{"n_experts": 8, "d_shared_expert": 0, "normalize_top_k": false, "balance_bias": true, "scale_expert_input": true, "init_std_router": 0.0117, "lr_router": 0.00101, "beta1": 0.95, "beta2": 0.99}
Below are experts of layer 4 (counted from 0) of a mixture-of-experts language model. Rows are named router (the router's row for the expert), gate (a neuron's input weights, with its number), up (a neuron's input weights, with its number) and show model dimensions 256-511. Each number is 128 + 24 x the weight over its row's rms, rounded and kept within 0 to 255.
After each expert's rows: "mostly gets" lists some tokens that are sent to it at least half of the time. This comes from a sample of Wikipedia text that the model never trained on.

# expert 1
router [115 105  99 108 114  98  98 184 177 124 135 141  52 180  99 123 117 157  93 144 160 137 101 134 137 134 156  96 123  94 131 108 166 109 116 162 134 121 106 120  99 127 134 145 128 124 110 150 111 142 138 126 122 148 132 104 131 130 108 169 118 125 136 159 122  85 124 145 138 136 147  75 177 147  81 120 110 100 147 137 140 124 131 114 117 118 187 127 140 129 148 182 128 155 135 145 105 122 153 143 132 137 148 141 143 125 131 138 142 122  78 101 116 147 103 134 121 161 119 151  96 166 140 130  86 109 140  65 127 108 145 126 128 112 132 113 144 146 142 107  97 151 119 156  91 132  99 157 121  99 142 150 149  80 104  83 103 116 108 126 122 157 144 144 166  80 119 148 167 122 155  74  99  82 118 112 117  84 128  87 135 139 138 120 125  89 118 155 144 138 110 140 174 140 147 172 147 137  96 135 124 114 127 104 127  75 121 128 143 132 154 111 104 118 149 134 146 158 149 146 161  85  76 135 104 110  87  77 127 109 158 120 163 131  85 166 147 104  97 108 140  91 137 122 108 165  73 153 150 103 148 137 116 105 105 127]
gate0 [119 140 121 124 136 148 116 112 109 105 110 137 170 131  87 132  84 149 134 141 126 147 103 131 172 139 170  81 133 127 157 130 126 126 132 129 101  99 134 155 152 126 151  82 108 127 130 131 123 122 196  89 114 159 111 137 150 127 110 161 205 130 115 129 205 113 116 112 102 103 163 139 121 116 139 110 111 109 121 147 113 140 104  93 132 135 118 173 122 149 130  86 147 120 144 112 116 117 138 188 122 146 131 124 102 119 125 112 152 136 114 137  63 134 109 125 125 126 114 115  92 150 106 139 145 128 127 133 134 137 172  99 130 119 127 123 147 135 136  80 165 124  68 133 148 151 124 140 134 113 128 106 131 153 137 100 140 127 153 144 124  90 107  95 133 138 117 151  99 123 171 139 172  63  99 108 128 125 147 149 123 106  88  96 139 118 142 146 165 133 158 139 146 124 127 166 132 124 152 101 151 140  96 116 128 101 115 124 125 134 125 105 162 116 143  92 145 133 141  72 139 145 118 126 148 114 128 101 126 114 121  97 161 127 150 127 112 127 125 139 120 144 129 124 164 102 121 133  99 153 143 140  97  51 133 144]
up0 [153 109 123 132 151  86  46 153 144 168 116 145 105 130 133 133 133 165  94 154 172 122 120 105 162 159  86 133 132 123 134 104 118  88 173 138 122 131 127 120 109 102 173 121 148 114 119 169 154 141 112  85 115 121 137 116 116 104 112 136  95 166 164 128 116 155 107 167 114 175 121 142 111 127 136 125  98 160 101 116 158 112 119 107 140 174 145 119 161 136 121 125 137  79 146 157 140 122 115 143 177 108 200 130 140 152 109 100 122 110 111 164 126 107  91 141 126 168  90 103 117 127 114  85 106  87 123 134 126 114 120 144 121 178 140 175 108 143 145  86 114 107 121 127 145 122 169 135 131 186  94 127 152 119 120 147 192 120  89 113 142 112 135  91 112 116 105 113 120 125 134 107 117 149 124 125 137 136 129 162 150 104 104 164 128 122  69 114  96  90 110 139 113 132 142 130 142 144 132 150 134 122 116  96  90 114 164 146 181 119 131 123 100 130 116 127 119 154 176  93 138 125  78 164 152 101 130 121 139  74 128 128 128 105  98 151 118 121 151 142 151 167 123 147 116 111  90 116 101 108 165 140  99 157 133 121]
mostly gets: " \"", " ex", " pro", " University", " school", " ch"

# expert 4
router [128 104 105 121 113  90  98 151 150 119 124 164 124 115 142 133 137 148 116 152 128 119 120 154 150 125 168 127 133 131 100  82 131  82 100 139 158 104  85 126 107 157 146 137 168  94 127 120 144 144  91 132 110 160 127 132 141 116  58 100 105  91 126 133 131 139 128 128 132 139 155  86 137 127 103 134  99 105 173 105 144 148 145 152 124 173 123  93 124  96  79 182 126 124  87 134  73 168 142 132 126 145 141 133 121 115 136 122 125 162 104 112 153 157 154 122 109 160 147 126 110 179 137 120 125  91 180 109 134 126 133 101  93  91 172  78 122 132 151 130 104 142 105 135 117 112 138 108 143 125 109 133 104  68 135  75 148 155 154 137 102 166 147 173 135 124 117 163 188 124 143 117 115 113 105 100 122 159 135  93 145 139 142 137  90 104 132 144 141 145 165 102 166 123 109 137 132 113 136 167 137 139 101 126 119 100 135 130 147 111 154 106 117 122 159  99 137 133 117 107 158 137  49 128 117 107  84 103 112 132 152 117 148 106 134 116 132  83 126 158 202 124 107 157 109 167 115 149 156 113 152 165 124 150 105 104]
gate0 [138 134 113 114  74 157 120 119 137 113 117 127 122 111 150 142 136 138  99 157 120 106 157  96  45 150 102 107 135 144 184 184 136 143 119 121 138 161 126  88 161 134 112 134 137 120 113 132 110 146 157 129 142  95  90 104 122 104 104 103 115 125 125  90 136 116 131 126 187 104 150 151 149 120 136 154 156  79 131 108 176 147 131 132 138 110 145 129 143 136 136  90 120 140  96 184 160 109 149 101  88 128 118 130 124 161 122 152 138 174 122 125 113  87 134 176 127 111 159 179 145 113 147 123  87 181 125 178 131 152  98 117 119 138 107 144 138 118 114  82 118 118 149 160 127 166 135 107 165 125 136 142 121 144 114 139 113  96 135 106 101 116 109  98 153 138 105 176 136 166 159 141 119 125 118 127 133 111  96 156 122 162 142 148 105 150 124 123 131 100 125  54 148 126 149 137 105 113 100 114 110 146 111 183 140 178 124 140 182 117 132 124 108 145 118 104 120 120 112 114 147 106 125 154 154 136 127 137 127 143 119 110 160 137 112  98 143 173 124  98 105 128 102 135 141 129 103 120 130 101 135 158 103 136 139 120]
up0 [113 142 137 126 122 149 116 111  95 130 106 117 131 124 139 139 128  88 150 140  90 146  47 108 138 126 130 115  97 114  89 116 121 148 140 129 133 146 153  83  87 133 129 122 126 129 138 165 144 113  73  97 102 114  95 157 180 104 155  72 138  97 132 145 103  93  79 127 102 126 153  94  86 120 131 120 124 127 138  92 134 165 129 121 166 141 124  95 108 123  93 134 137 135 150 112  94 118 109 173 142 102  99 129 121  93 147 150  97 154  52 112 139  53 145 113 105 130 123 118 127 131 113 167 113 123 142 115 127 110 166  85 161 124 119 140 121 148 159 112 149 112  87  93 140 102 140 152 136 156 145  99 139 141 102 180 103 158 184 173 117 196 124  95 134 120 123  88 119 114 110 109 118 156 141 142 168 136 108 122 132 119 113  98 107 121 102 125 142 170 140 171 132 142 115 158 120 155 151 143 144 121  97 122 133 161 122 133 100 168  96 110 138 159 149 153 114 102 146 114 166 112  71 147 121 141 103 121 150 140 111  88 105 147 136 134 108 107 127 120 173 133 152 100 130 130  79 116 113 105 114 113 201 156 102 152]
mostly gets: " that", " also", " he", " who", " which", " they"

# expert 0
router [110  89 116 162 130 130 115 142 147  96 195 136  96 157 111  75 144 151 128 114 143 152  95 172 150 112 115 135 116 138 102 104 149 153 124 106 170 127 112 111 122 125 147  98 161 100 119 120 113 134 142 117  91 112 100 100 121 156  99 154 115 130 145 150  75 123 122 104 209 121 139  91 137 157  93 121  91 125 164 110 153  96 128 138 108 138 163 131 118 138 129 168 149 163  96 168  92 110 122 153 148 144 138 121 113 138 160 122 125 116 121 113 126 138 142 120 107 151 174 175 134 188 117 137 127 127 150  90 146  66 141 116 132 120 164 110 148 121 117 135  85 152  87 141 119 128 115 141 125  93 142 104 118  75 117 105 132 154 128 125 122 143 118 182 127 125 112 156 148 124 152 112  93 119 121 119  88 120 128  82 115  93 127 163  89 131 112 138 133 101 149 121 171 161 125 146 149 148 129 151 138 113 120 124 101  99 141 125 128 154 173 155 136 142 146  91 156 132 122 116 126 145  87 145 101 109 123 107 173 105 142 130 139  53  94 167  83 114 129 102 129 110 127  95 112 157  98 137 124 154 148 124 118 136 102  89]
gate0 [ 86 129 143 136 131 114 163  93 144  66 163  97 114  83 180 110 152 129 132  99 104 129 127 134 100  88 150 143 112 111 140 119 136  99 108 159 136 160  68 162 142 153 129 129 124 122 162 120 120  72 165 117 134  76 102 188 114 147 142 102 131 117 136 114 135 137 125  95 146 169 112 140 129 108 147 130  89 155 103 137 104 107 141 181 146 180 121 137 105 153 151 163 116 116 165 140 127 140 120 114 138 107 128 114 135 140 106 138 117 131 115 120 153 135 154  77 117 124 105 126 117 113 105 122 133 158 141  97 105 137 155 176 132 119 104 154 147 125  80 123 108 160 108 148  84 140 132 120 175 134 154 118 123 128 149 149 115 178 114 126 135 103 121 133 121 143 101 137 137 129 134 137 164 107 155  98 160 100 115 160 133 118 134 116 119 110 127 162 118 119 157 153  97  80 120 154 119  84  94 151 178 147 109 130 168 133 119  89 134 149 146 126 155 140 114  91 154 162 103 105 192 145 121 102 166  86 107 128 118 117 138 125 155 170 131 134 124  94 116 143  89 202 101 105  83 121 143 113 126 130 161 157 111 143 157 108]
up0 [ 94 175 110 180  97 154 151 105 135 125 144 118 115 146 167 123 142 108 149 119 132 135 131 120 111  82 140 125 160 126 134 174 113 126 126 107 144 123 150 160 124 117 119 131 106 100 127  78 127 140 159 147 156 129 148 156 102 129 161  88 127 147  87 116 110 142 122 153 168 109 128 130 138 133 176  99 129 149 177 109  85 107 168 157 160 189  95 126 138 126 146 120 143 117 120 118 147  95 105 146 153 101 115 186 108  99 131 122 106 141 180 128 109 136 138  97 102 168 141 138 109 121 111 132 102 157 192 129 158 120  99 151 150 124 127 130 142 191 106 132 122 120 106 118 139 114 143 129 156 111 126 119 134 133 119 111 125 136 104 123 133 122  76 153 113 110 117 132 158 175  94 142 153  97 134 101 174 163 153 104 121 156 125 125 144 108  85 155 135 120 129 126 119 119 141 134 125 137 123 138 147 116 112 121 105 110 125  84 136 136 146 134  82 103 130 181 174 126 129 154 144 149 137 125 138 144  84 165 104 111 123 113 139 161 126 166 157 131 172 119 144 121 113 144 114 108 131  87 139 120 154  98 129 119 152 127]
mostly gets: " –", "-", " —", " -", "/", " /"

# expert 2
router [126 144  81 142 112 134 117 165 154 110 114 137 116 161 132 114 152 158  81 143 135 107 123 172 168  97 160 127 134 171 112  84 118  76 127 126 148 118  75 104 114 172 119 138 156 125 173 109 114 157 109  98 113 133  98  96 117 139 135 130 116  86 158 127 145 138 148 111 124 122 145 125 117 153 113  93 125 104 183 107 136 128 125 129  94 159 137 114 113 126 142 169 132 161  67 162 106 132 133  97 105 115 145 111 102 104 138 122 147 121  85 100 174 124 138 153 133 128 131 152 117 183 127 104 141 115 157  77 136 111 134 104 129 115 128 115 182 125 157 109 120 124  90 114  81  91 113 139 128 118 133 140 107 111 109 100 117 179  76 121 144 151 125 167  99 115 101 144 139 126 129 118 124 114  97 125 110 135 143 100 129  94 150 131 111 118 138 159 134 118 148 128 148 131  76 169 142 135 116 160 130 104  96 113 110 106 123  85 106 129 134 144 119 154 139 131 145 171 148  88 139  82 115 151 124 106 112 115  98 142 194 133 174 110 106 132 106  83 156 146 158 128  81 134 102 176 106 187 118 128 157 158  90 139 117  68]
gate0 [110  98 100 157 112 170 122 107 148 112 111 161 106 163 135 156 148  59 139 122 152 143  83 161 126 149  94 152 163 125 119 137 128 117  91 153  96 108 122 123 128 102  96 134 151 121 121 122 121 146 121 122 131 143  67 106 134 158 161 107 145 156 116 146 113 140 143 168 113 139 165 115 141 165 204 112 158 118 142 152  93  96 137 146 128 110 156 129 144 106 152 145 126  60 123 141 111 113 145 121 119 163 131 122 177 150 125 115  99 141 108  98 140 110 122 131 149 137 120 153 109 106 146 134 146 143  85 107 114  81 155 139 119 108  87 179 128  96 148 158 145 107 139 160 141 126  87 133 147  83 144 139 147 143 125 134 152 175 128 130 127 111 126 106 109 142  78  97 129 183 117 193 134 128 154 108  90 134 147 109 160 148 168 126 140 121 156 143 100 107 129 104 115 151 146 168 101 117 165  98 126 141 132 121 163 106 174 144 124 126 157 195 115 153 136 141 153 134 137 134 105 140 159 144 145 110 111 121 135 105 137 111 140 164 141 107 150 179 134 115 142  86 114 140 143 128 121 137 115 157 161 181 128 152 123 123]
up0 [106 116 121 147 140 122 111 151 121 117 139 101 128 174 126 156 113  96 130 110 112 105 126 126 147 129 130 126 136 138 118 112 137 110 117 106 125 166  98 115  96 137 134 100  98 147 144 133 151 141 169 128 170 141 129 128  93  97 110 111 139 119 131 162  94 116 140 149 105 166 130 157 130 115 120 124  93 113 150 101 112 172 140 133 127 155 127 148 151 115  94 113 108 138  67 113 128 150 123 117 156 128 141 142 140 156 102 139 121 129 160 118 106  98 112 122 136 127 149 108 153 125  97 114 117 155 175 115 135 168 115  85 127  74 107 103  95 122 180 167 121 149 113 140  75 140 118 149  91 151 141 133 157 144 123 134 175 134 134 107 128 122 164 123 163 120 121 135  97 110 137 108 110 162  76 112  89  96 112 135 133 128  70 120 144 158 141 144  82 128 139 128 135 127 119 147 112 104 156 174 158  89 147  59 111 104 166 133 190 119 126 119 117 109 132 110 146  87 151 102 113 118  89 114 143 183 140 113 152 167 107 125 110 105 108 151  81 127  93 125 127 126 119  99 120 128 189 133  83 116 116 135 118 108 136 122]
mostly gets: ",", " and", " (", " of", " to", " or"

# expert 3
router [ 95 102 106 108 103 105 126 136 172 117 142 130  81 135 113 136 147 169 109 172 166 159  84 135 146 123 102 129 126 137 115  88 141 138 130 129 140 107  77  93  98 189 139 115 113 102 122 147  98 140 126 123 112 127 111 122 160 118 121 146 105 142 137 111 129 134 118 127 140 133  99  94 134 144  79  82 110 144 157 136 129 119 153 128 110 164 155 120 105 150 158 159 116 116 102 173  97 144 164 117 144 121 153 134 108  95 137 126 120 121  92 136 129 123 134 131 124 150 142 138 136 171 139 131  94  79 124  75 126 106 104 110  88  91 124 111 124 139 124  96 106 155 113 111  99 118 108 114 107  96 125 120  93 130 108  74 105 133 126 147 123 155 151 168 107 132 128 125 144 157 144 134  67  84 131 126  98 142 120 105  95  97 140 115  92 138 115 168 150 112 149 152 181 143 108 134 135 131 120 101 156 140 126  78 144 120 137 114  95 149 132 136 122 146 158  97 140 143 153 118 139  86  94 121  81 135  82  99 107 116 129 144 180 106 163  98 143  98 174 132 157 133 145 139 111 155  84 173 140 104 118 104  96 103 128  96]
gate0 [134  49  83 161 106 138 128 145 139 116  92 101 131 164 132 110 140 138  96 121  99 100  84 139 127 109 127  91  92 120 114  96 119 122 107 115 141 131 120 107 156 142 150 116 137 112 118 127 138 145 108 120 134 144  89 141 115  91  64 111 167 123 133  95  73 140 117 112 145 139 111  84 120 158 127 109 108 143 145  83 144 165 124  97  74 160 119 150 110 142 131 128 105 112 144 140  76 122 138 128 140 134 162 178  93 142 116 139 117 121 118 119 136 153 113 172 105 160  91 139 189 121 119 103 146 141  93 111  91 147 159  97 156 102 112 131 163 110 127 142 160 123  62  87 135 144 129 123 125 150  92 196 121  83 119 157 118 137 136 120 129 127 133 150 136 107 139  88 146 101 130 132 125 144 124 149 125 135 122 128 131 167 134 154 139  60 139 122 119 118 121 108 104 157 129 166 159 158 165 147 123 146 164 131 146 117 138 147  82 148 123 124 106 153 125 106 147 125 108 153 100 130 137 117 142 142 113  99 125 160 104 118 116 113 158 117 126 183 141 138 159 154 120 135 107  58  93 119 143 117 157 157 149 134 107 137]
up0 [136 126 117 190 117 107  96 119 131 117 128 148 146 123 147 126 119 126 164 115 121  97  98 128  83 125 193  99  97 131 128 113 148 121  89 109 161  91 170 144 136 151 127 126 132  99 213 144 112 185 124 142 145 119  73  93 125  99 123 109 129  98 107 114 151 159 143 148 169 109 118  93 159 120 132 127 117 156 129 145 181 165 138 125 140  65 124 117 149 118 111 136 128 115 107 110  96  97 177 174 124 178 139 147 117 118  99 123 137  93  81 128 160 129 114  94 143 117 114 166 152 109 108 158 111 145 128 108 122  91 107 109 129 120  82 120 104 108 121 117  86 115  83 121 160  84 136 131 166 143 111 134 153 113 136 158 103  99 144 145 117 114 140 142 128 143 148 148 134 133 167 151 146 140 140 113 156 135 124  93 129 139 115 151 166 108 139 168 140 125  90 116 113 113 139 106 129 133 129 160 164  89 150 180 122 124 118 141  88 115 134 159 176 108  77 144 139 137 134 107 109 110 122 106 115 116 145 106 185 122 167 116  98 145 144 126 110 131 105 130 127 105 136 134  83 125 132 119 124 150 101 106 158 120 118 166]
mostly gets: " in", " on", " at", " an", " the", " over"

# expert 6
router [105  77  98 121 107  79 154 145 148 115 175 141  72 150 107 118 107 140  96 132 170 142 108 156 119 113 154  85 116 134 113 110 154 130 134 162 148 123 103 106 132 142 129  82 139 105 140 140 112 170 121  95 102 136 131 118 170 151 136 141 147 149 140 160 125 129 149 155 161 150 154 119 132 162 111 131 126 107 157 127 109 136  97 106  74 136 157 131 131 144 122 172 115 131 127 126 103 140 171 117 123 173 147  94 131 110 121 134 151  97 121 100 135 149 119 148 127 132 123 158 101 166 146 159 122  99 165  94 130 101 112 118 158 123 145 104 125 138 106  90 105 165 108 141 125 117 138 129 131  87 117 139 141 103 107 116 132 157  98 117 122 143 182 188 122 119 129 156 128  92 158  99 109 136 138 129 115 119 138 123 110 125 115 110 129  96 139 116 147 149 139 122 186 105 152 166 126 142 134 114 129 133 108 103 137 118 190 155 129 117 147 155 117 152 123 116 162 143 165  94 136 105  67 152 128 117  99 148 105 131 170 124 145 107 115 141 114 145 124 115 156 128  79 101 109 152  92 187 107 108 111 117  88 105 127  87]
gate0 [132 140 140 142 134 156 103 162 129 113 100 174 143 125  81  69 125 146 113 107 105  90 156 128 143 157 138 150  96 122 172 149 178 127 118 118 122 139 109 139 105 127  97 139 132 136 127 109 107 160 159 124 127 123 159 146 113 129 104  99  80 104 141 103 148 120 107 131 144 107 116 151 109 114  84 121 146 127 133  88 155 116 140 107 160 117 155  64 114 128  82 134 152 110 129 151 149  94 133 181 140 156 105 124 153  94 139 101  77 143 120 127  99 170 109 164 117 122 164 166  98 136 138  96 155 101 156 174 185  90 158 114 132 112 132 119 138 130 128 144 122 107 198 156 152  77 119  85 138 131 136  89  74 136 127 121 120 120  94 145  96 115 152 106 108 110 116 108 114 173  92 184 168 101 131  86  74 116 137 134 171 158 120 124 136 139 133 124 155 147 144  87 154 147 129 101  98 119 125 188 136 133 132  78 157 184 167 148 152 140 105 139 116 143 154 140 106 114 144 122 122 109 149  91 143 129 109 152 133 116 100 131 130 133 102 119 141 126 115 125 125 133 163 104 136 116 153 119 128 159 107 135 116 160  84 108]
up0 [122 105 125 160 100 130 106 111 137 197 164 130  88  98 108 113 143 112 142 102 129 143 133 145 137 143 108 138 115 113  97 163 142  79 137 139 147 136 102 136  86 163  84 100 122 119 164 128 150 134 156 101 123 142 139 113 122 156 152 116 138 134 184  84  98 170 154 117 122 186 123 117  84 122 118 109 143  87 103  97  86 114 170 118 145 105 126 117 107 102 153 136  90 103 134 110 166 140 149 132 142 153 128 129 131 112  99 133 139 106  94  94 121 149 167 107 158 115 101 127 163 142 105 107 137 119 129 127 129 119 159 155 143  85 147 112 143 151 122 138 145 158 130  92 164 142 147 136 124 169 198 118 115 160 153  75 127 115  65 165 155 111 137 131 121 121  41 126  97 134 121  89 185 124 131  94  90 159 140 121 125  78 113 142 140 142  92 145 122 150 110 120 129 128 142 166 157 127 121 138  86 131 136  90 122 117 116 134 123 132 128 129 131  89 131 125  99 167 190 122 129 110 135 155 165 146 114 167 155 150 108 105  92 132 135 136 135 134 133  67 113 149 141 125 176 111 128 110 170 121 145 124 103 127 129  94]
mostly gets: "\"", " was", " States", " American", " German", "ia"

# expert 5
router [131  99  78 129 104 121 101 187 117  92 136 160  91 126 140  86 126 144 122 114 161 110  80 146 140 112 143 110 149 105 129 124 138  74 121 104 151  92  93 110 116 148 142 104 150  88 130 105 117 140 118 134  72 121 103 116 133 127 123 119 111 133 168 119 147 134 128 111 130 137 125 110 137 121  93 133 117 116 167 142 136 127 169 103 120 156 137 148 133 116 125 167 137 138 120 139  94 136 163 165 121 145 161 141 118 149 167 106 143 129 102 149 145 145  91 120 117 146 131 142 129 156 154 131 141 118 145  65 101 110 153  87  94 101 148 139 123 140 116 100  76 136 123 140 108 112  88 141 127  52 125 189 118 116 100 129 142 153 118 141 132 162 155 187  88  98 126 164 152 143 150 129 121 132 127 130 124 118 124  92 137  96 148 181 125 136 117 146 166 127 135 112 176 133 108 128 130 132 138 137 150 128  93  52 137 118 152  88 145 104 129 119 141 119 164  91 161 144 170 121 127 122 105 128 110  98  97 109 136 122 124 115 161 117 143 140 147 121 141 133 155 165 111 133 125 151 113 156 148  70 116 110  68 130  92 102]
gate27 [140 135 184 130 132 165 193 130 106 107 147  98 164  91 128 142 150 112 121 143 132 160 134 142 102 116 134 120 142 132 134 149 135 163 142 131  76 112 107 138 160 111 174 106 113  75 146 109 124 136 129 113  86 105 109 138 119 103 126  96 120 111 120 153 129 116 123 153 130 108 166 155 131 152 147 151 148 178 117 136  44 162 129 181 180 157 124 133  99  94  91 131 158 100 110 135 115 121 115 134 148  88 105 135 131 173 146  84 130 124 158 112 141  92  99 139 152  90 120 142 155 160 117  97 131 122 132 104 102 112 111  78 134 121 179 107 139 159 128  99 151 110 137 112 120  98 150 109 132 178 163 153 142 119 118 112 100 157 167 124 131 122  94 117 115 124  88 168 140 129 121 121  76 105 116 156 131 103 140 106 109 139 149 136 125  79 114 137 116 116  99  87 134  87 166 123 156 119 103 144 145 116 108 128 118 167 140  92 148 118 121 162 136 179 134 131 191  95 122 119  98 118  74  99 103  94 105  86 131 186 125 119 140 136 119 173 125 143 119  53 136 163  70 121  89  96 114 155 145 181 108 121 129 164  84 122]
up27 [126 165 107 109 124 102  81 111  77 117 136 101 125 123 123 107 171 141  85 114 122 107 148 130 163 117  85  99  85 123 123  97  98  88 120  85 160 133 145 136 127 139 153 107 147 117 149 122 132 122 128  92 132 162 106 120 145 100 110  85 140 141 164 119 102 130 108 129 149 132 128 155 125 148 113  88 126 120 135 119 119 134 111 172 139 148 164 107 184 151 100 128 142 156 105 161 111 119 147 125 130 106 130 113 141 149 117 147 155 167  99 128 146 100  99 112 113  97  96  97 126 122 145  98 145 127 101 138 136 150 131 159 120 124 115 147  97 150 171 138 133 154 131 153 125 136 160  97 109 115  99 147 124 150 131 140 111  98 160 134 128 111 111 160 132 120  85 130 138 155 120 124 121 136  98 134 123 144 150  73 179 143 147 139 123 140 147 120 150 173 149  94  65  87 154 163 103 205 118 117 139 163 141 151 138  92  84  89 125 148 119 141  99 144 126 139 176 138  86 153 133 110 142 134 126 139 141 176 117 130 103  92 131 133  72 165 119 106 114 127 139  99 138 112 147 190 118 136 145  77 126 112 156 108 144 164]
mostly gets: " ITA", "/a", " CA", "0", "OR", " JP"

# expert 7
router [131 137  79 132 139 111 123 184 125 138 109 153  95 172 152 110  94 173  99 144 142 120 115 139 201 133 130  77 117 100 118 139 112 136 112 140 169  98 130  83 121 149 133 146 137  84 151 140 125 147 121 114 133 125  89 136 140 105  86 142  91  74 172 152 115 141 150 152 122 165 109 134 147 114 113 104  84 136 137 108 130 104 108 111 134 135 158 119 110 101 109 143 151 175 106 134  94 139 119 141 131 169 134 154 120 144 153 147 144  88  81 135 178 112 114 111 115 116 148 181 103 152 123 143  96 125 159  95 131 125 129 115 113 115 110 123 115 104 110 136 108 171  81 107 126 112 125 153 133 104 101 134 125 115 108 102  88 131 129 106 162 140 151 165 152 114  99 167 161 127 168 146 137 115 116  66 131 163 120 100 169 124 142 148 118 119 127 115 148 124 143 100 157  98 130 135 123 162 124 117 125 148 118 114 109 121 154 127 146 146  92 117  98  68 132 115 161  91 127 140 156  87 121 155 107 133 102 143  95 139 159 121 150 106 101  91 126  84 141 116 151 120 115 142  61 153 116 136 106 127 139 156  94 147 125 106]
gate0 [139 163 104 142  98 120 145  87 144 135 164 139 156 130 100 155 106 171 121 125 108 129 135 144 123 117 126  71 120 152 118 114 145 125 121 141 147 126 112 101 152 163 116 125 106 166 155 163 108 134 151 126 129 126 100 177 134 125 144 160 158 146 115  86 111 106 140 135 131 125  93 142 100  85 158  82 117  88 100 127 120 163 146 124 111 140 131 113 125 126 142 120 107 141 120 138 115 135 116 148 138 159 127  79 155 131 110  77 119 133 147 163 138 152  99 127 145 130 162 126 132 131 134 116 137 154 138 131 104 110 141 137 102 124 129 150 126 123 113 131 134 144  96 132 153 120 122 149 132 170 129 110 120 108 128  97 127 135 125 139 150 147 135 123 119 109 111 109 107 126 103 122 133 144 169 100 168 141  68 118 136 152 120 118 166 127 146  83 175 138 105 164 132 128  96  81  85 100 123 150 119 107 148  82 124  68 109 136  95 128 170 117  87 116 135 101 123 165 139 108 126 119 169  97 146 157 162 131 126 199 120 156 108 105 127 136 137 135 165 129  78 131 164 129  59 126 136  91 131 141 130 102 140 146  94  93]
up0 [114  76 147 142 129 114 115 109 114 163 140  96 131 135 140 139 137 135 145 176 140 158 115 115 146 130 198 124 131 118 149 113 119 106 123 110 158 147 122 140 132 104 148 132 119 120 142 157 117 136  76 128 108 101 122 124 131 140 136 125 158  80  85 147 126  85 142 118 134 123 100 122 130 130 161 105 136 148 154 144 134 125 100 161 150 140 100 100 122 151 120 177 159 108 156 118 171  75 122  97 146 139 100 141 145 148 128 183 154 124 130 139 153 155 103 155 129  94 104 174 112 143 155 145  94 156 163  96 156 155 112 133 142 131 123 129 157 109 144 116 110 134  97 161  85 151 113 105 154  92 138 125 135 111 159 113 140 145 136 134 173 100 161 137 138 133 140  97 108 144 134 142 111 143 196 146 126 136 172 163 131 157  83 121 175 115 103 177 116 145 142 140 122 120 119 143 133 157 108 148  87 129 153 165 120 171 145 153 111  80 121 145 111 113 142 167 165 164 103 116 112 127 148 186 117  97 144 106 150  99 120 121 123 115 143  82  99 142 116 108 144 107 122 144 151 167 178 133 109 128 105 143 129  57 118 152]
mostly gets: "==", " c", " fl", " had", " B", " C"